{
  "n_layer": 8,
  "d_model": 224,
  "n_experts": 64,
  "experts_per_token": 2,
  "d_expert": 288,
  "d_shared_expert": 0,
  "activation": "swiglu",
  "moe_layers": [0, 2, 4, 6],
  "n_empty_slots": 8,
  "router_score": "softmax",
  "normalize_top_k": false,
  "routed_scale": 6.0,
  "balance_loss": 0.000418,
  "balance_bias": true,
  "router_z_loss": 0.0001,
  "init_std_router": 0.0162,
  "lr_router": 0.000773,
  "vocab_size": 9264,
  "norm": "rmsnorm",
  "norm_eps": 1e-05,
  "tie_embeddings": false,
  "optimizer": "adam_variant",
  "lr": 0.00142,
  "beta1": 0.9,
  "beta2": 0.98,
  "grad_clip": 1.0,
  "batch_tokens": 65536,
  "seq_len": 512,
  "train_tokens": 338400000,
  "steps": 5164,
  "dataset": "wikipedia_en"
}
Below are experts of layer 4 (counted from 0) of a mixture-of-experts language model. Rows are named down (a neuron's output weights, with its number) and show model dimensions 0-223. Each number is 500 + 25 x the weight over its row's rms, rounded and kept within 0 to 999. Numbers have three digits each.
Before each expert's rows: a language model's description of what the expert responds to. This comes from a sample of Wikipedia text that the model never trained on.

# expert 40
It responds to: Line breaks ending a sentence, list item or table row, plus section-heading equals signs and verb stems such as consider, separ, demonstr.
down0:503521509540534512484535517485508500476474506473467466506477533533540437492451481483472495500462466477533499458518482508505483486526443523500501498523510485516483498491526510510477469481516496462496472502470479498481477510469499546498447496517513508511527563551480519498465486534529473507505479508405488515499510488606466501488470482489519497486496545508464481456518471529495489496520527513495506525499560459503495512480522469484467485497514518526507476507503519481502430508522475440479499487528507532509498495494479485487502462493488492502512504491484490489480478497495507505548499494514500509492508473527515496496509484488516447478514512536498487477515434484505487500497

# expert 60
It responds to: Prepositions and commas inside organization names, mainly of after Society, University, Committee, Association, plus de, la, du.
down2:466492454538502550543517542514455523528505500506500466503501510484522461525500467441549530457525522479477514520521472456470522519510515484489511489466489508504524490504489504503504495509463542524510466559483530511467508529527507485511533466481492478491505493514483500487491514452496476500452496473531475498519515515526499485534509509496526490509516541520522537494496468423482508508554501498487531495503512519491507525507448528497488506495492518470489474474488507511451498515546493478492515524469521511509494499465465500479478549451525471468468492445488487523456499492467527525492537484501480512567483488524518533512483496501533457474524482532514519499499494491510519504437

# expert 11
It responds to: Prepositions after a noun or phrase that link to a following noun phrase, mostly "of" as in "in spite of", "majority of", plus "with", "for", "including".
down2:548525500526533524516485501543496491507531499487493526482511500498516496529464498542515459518510502475503510528547469494475473503494544490536529506517503486514497522515476517515572514502513502542483490496510496480475505491484506515532487512514469480499497504518445508467479469513564447509442472526417527528486505507638474461462512528467485508526493503513510526495514506525501530510505511475501536517522517528536490497517508539490481524490496534497527504472479496487521512492488493517517491515501532503490511505504503508517483527552487518471443466508521507501493479532494488474504526501517472480499504507465472531501504495496513551472517457532500453502521484529497509500500

# expert 15
It responds to: Adjectives and nouns right after the or The, such as same, own, next, entire, nearby, close, name; also some digit pieces in tables.
down0:552459495558477532513456441505509481476544483533465526509491492466453487489506514539460462558487503503497548476488470521481485517542480488571498501518518539511468503512525533513536490488549513482500510495485468499504524503480501525552504496509486511463532528533528515525478442460512497475492452519522505470461525503473494525464525461485501499500490460496524523485521473526520468471474457518471495468527513459490484500494478519510522521492488546494467505478521471480518503458497527519472477502485469492490505460512513515477514507534531477502503501529538499486526501478485482499507511476491502494453491496518496492540495531510546497502501549499510488522485517503455515454497

# expert 54
It responds to: Commas in running prose and lists, usually before and, but, which, or a parenthetical, as in elopes, gets married.
down2:480504545538529529458545472508527518491469514471506514495512501548485489513497541530508509496478585469499515503526543489473473517567510527483482502503533511514488479493514539491503514497524508464503513485521453488434493504450520498505501529496522476547518505534489500483528477500557432539514519521384522470490499536540458484492465496496474470543497472525505513482524502507517525517480499503494518526503466543509513521501519457510484510530495489515493482506485532508512516501508490493474447469527512478499472481494478513467491542535470541530496499502526499508513496494532501504531483471509517468510526510520482507529473489480514518505505504493525478495499498492481510521510

# expert 35
It responds to: Periods ending sentences, closing quotes and parentheses with periods, and the line breaks that follow paragraph ends or table rows.
down0:503503478495478495506500497507506485523501469484500469501489507487491488446469467506523486518487480428479448490488535518516514517515542516506493521481519474460515476509454506501516514505519480534496507521537462508530493501501515455487491500486486449510503501503471499512487517498412499511498513474658492518511496490360503497499508485513502499483481477499511485536516536503464488494519492506489466506503472512475506496491536503512490497504498497464512528403486511479510526491506518518504540502498492510489501502490512519493494496475503498484550493497496495486488498514507473511478475516462481507496493507513506520497518484526486505520479508507491507480507512492508509486466

# expert 9
It responds to: Word pieces and digits right after a hyphen, en dash or slash, such as Telugu-language, Right-arm, 1998–99, 2006–09.
down2:492494545477521487503509485461455481464500493474525523481490479443523489481486481481548493452562527533518460519496518490487460508495484521488505495492502494530503519533488467510479488436483530536517483525559531534526497470507487482503544483528496525516505508541529468508448507523501482520469516523498490520461513519522547498472480504513522549505510499492511519515498491504467516513524520459539553458568537505517534511481551477452454533492512494531482492478500474457494515493486523513536488491544470502496480500482533479465497522478533509505483489526493529544531480471492508483492524522489502504515462493486503515484501463473490511491506514492506454460484474473528467486479

# expert 33
It responds to: Single consonants or short clusters inside foreign or unusual proper names, such as Oswaldo, Bradshaw, Siddharth, Irinjalakuda, Al-Sattar.
down0:539515520482483517477484474536525497477512497487442532495470529497490491517505516512565520444524472494518466487463520489482461515484492534504478474505528478491478560459516506497509460494472501468512487496493514503515546513494514523489509506476486492501481501496452534506485491501583511474492495479474483495539469482485491494538474514492497530480478499508504495526532483483505494469508536481500543519463482492508514470487513518480522514487507508526503482482480457503486523513506503494528484484512511542508501441484499473529573474522473505461497489541447479522492554502477509503460497520541498526454450539477518514495530498544495475501471523570527506547493464513483543496501

# expert 19
It responds to: Function words opening clauses in prose, such as that, which, who, whom, he, it, also, had, would.
down0:491491527501509491538499517479507520538505478473487540476510457485480532486493512471513487487501461489478509529476468536520474507489502518504527500515462459499531499487511485495523488546515497504487488484516490506497479544458523490510517470534482503480473475495511523476480543479447522501504493513578484553506489508456498524495491439543557497523448516498486505528494491479537454476538514506502488495502507497497467484433541510535500512459480517496544514521473538492454471507509503480463484531508490515465528517472507469473480433512519461458505497482475504500496509515515489481533495537484532469432523508536503503517550492502478470514489456473518511466495494521528499505474

# expert 51
It responds to: Middle and final digits of years, counts and table figures, such as 2017, 60,000, 1069, 556 households, especially in election and statistics tables.
down2:487480475508491531476492505513537500516509498489449528523494476538472484467506518434477487473479534526515518486514416509525514502474470474508492479482503505509514497517480531521566489518502478509484468511511480534524464494485516489520538479513503500470486490521507486513509497531554496531513474541458519500496508442538483526556494474481505505475522477466511475482513521520514502481445468471468508546476530484533508480470479529529532539466498474456518532476506502530517481535505491520502450491478571542498537507503499491499523536461491464491467516486504523484562522479514477528510514507481497486472485476527483485513530507499504513480448463464500473482496512487493518496499

# expert 14
It responds to: Main verbs and their inflection endings in narrative prose, plus following particles, e.g. aim-ed, welcom-es, set up, seeking.
down0:469525545474519475515517508516480549493515496512513511470476540508490492484482517498510476504527520548500534460505504512511487490490477508473479524499456504558502482491491511508511520480464487529462484512532513519500492510549481493507533501520503525510510504492524535514505507484529489487487509521457494441492478479548431526534496497518514511486499413494484462485499536494502486483458485493533535492508503496516545491491478515498463468470529498507479435467487490488488516514517518514518503511478442474501511495539527514501503514534500485535433482540480491441533515488521486483511497443522532514485460469541465522500481523497512486505501488475526542510465509435454485496491

# expert 17
It responds to: Word-internal pieces such as al, ir, ar, or, ur inside names and foreign words, like Pra-ir-ie, Franco-I-tal-ian, W-oj-ciech.
down0:496497502493529458467484502539529504532525467498453523532445510466510467491457510493478481476457467492500535520485505485506511520511447490468530542499456506536451508495543508514507501493480545508492476471502470541468548531475483534515491515484460489496501504493522514549504484529476553541495520491486518468514480508492514533523476508468482498514453483485487569496471484518535466504538516543468510515489472502516533484492481465523482494501520468532477517530500469483498545500542537479517487488521522496473509512514483503481501493499503437461504521540465459495508528518479505501517488464517511479515464492566485501475513486506504480509504485494472534491501443464471489483491

# expert 27
It responds to: Full stops ending sentences and after abbreviations or initials, such as John D., Ms., Ave., Dr., c., U.S.
down0:529521527528539502527474466524532527491485504502534472481463469490465460509510503452460469527500498457496488470516509447536453512509513495520504500518468494515482522492502556474475523483510481508497508506523493462522462481485516548502472503512504489493506520481505513460514564483488503533487530507480482502492463511486468528520503497485510505512491427523528477464492496482551473463493541518468497509461501526483457506489515458538492506484504487498558528474497523524544478513529471507514487452513476500476474534496519481527471540523518521508517451507474492467484493529476500462501525497478521494509547505501483437508524519524490526511518498467494501477472510517537480572481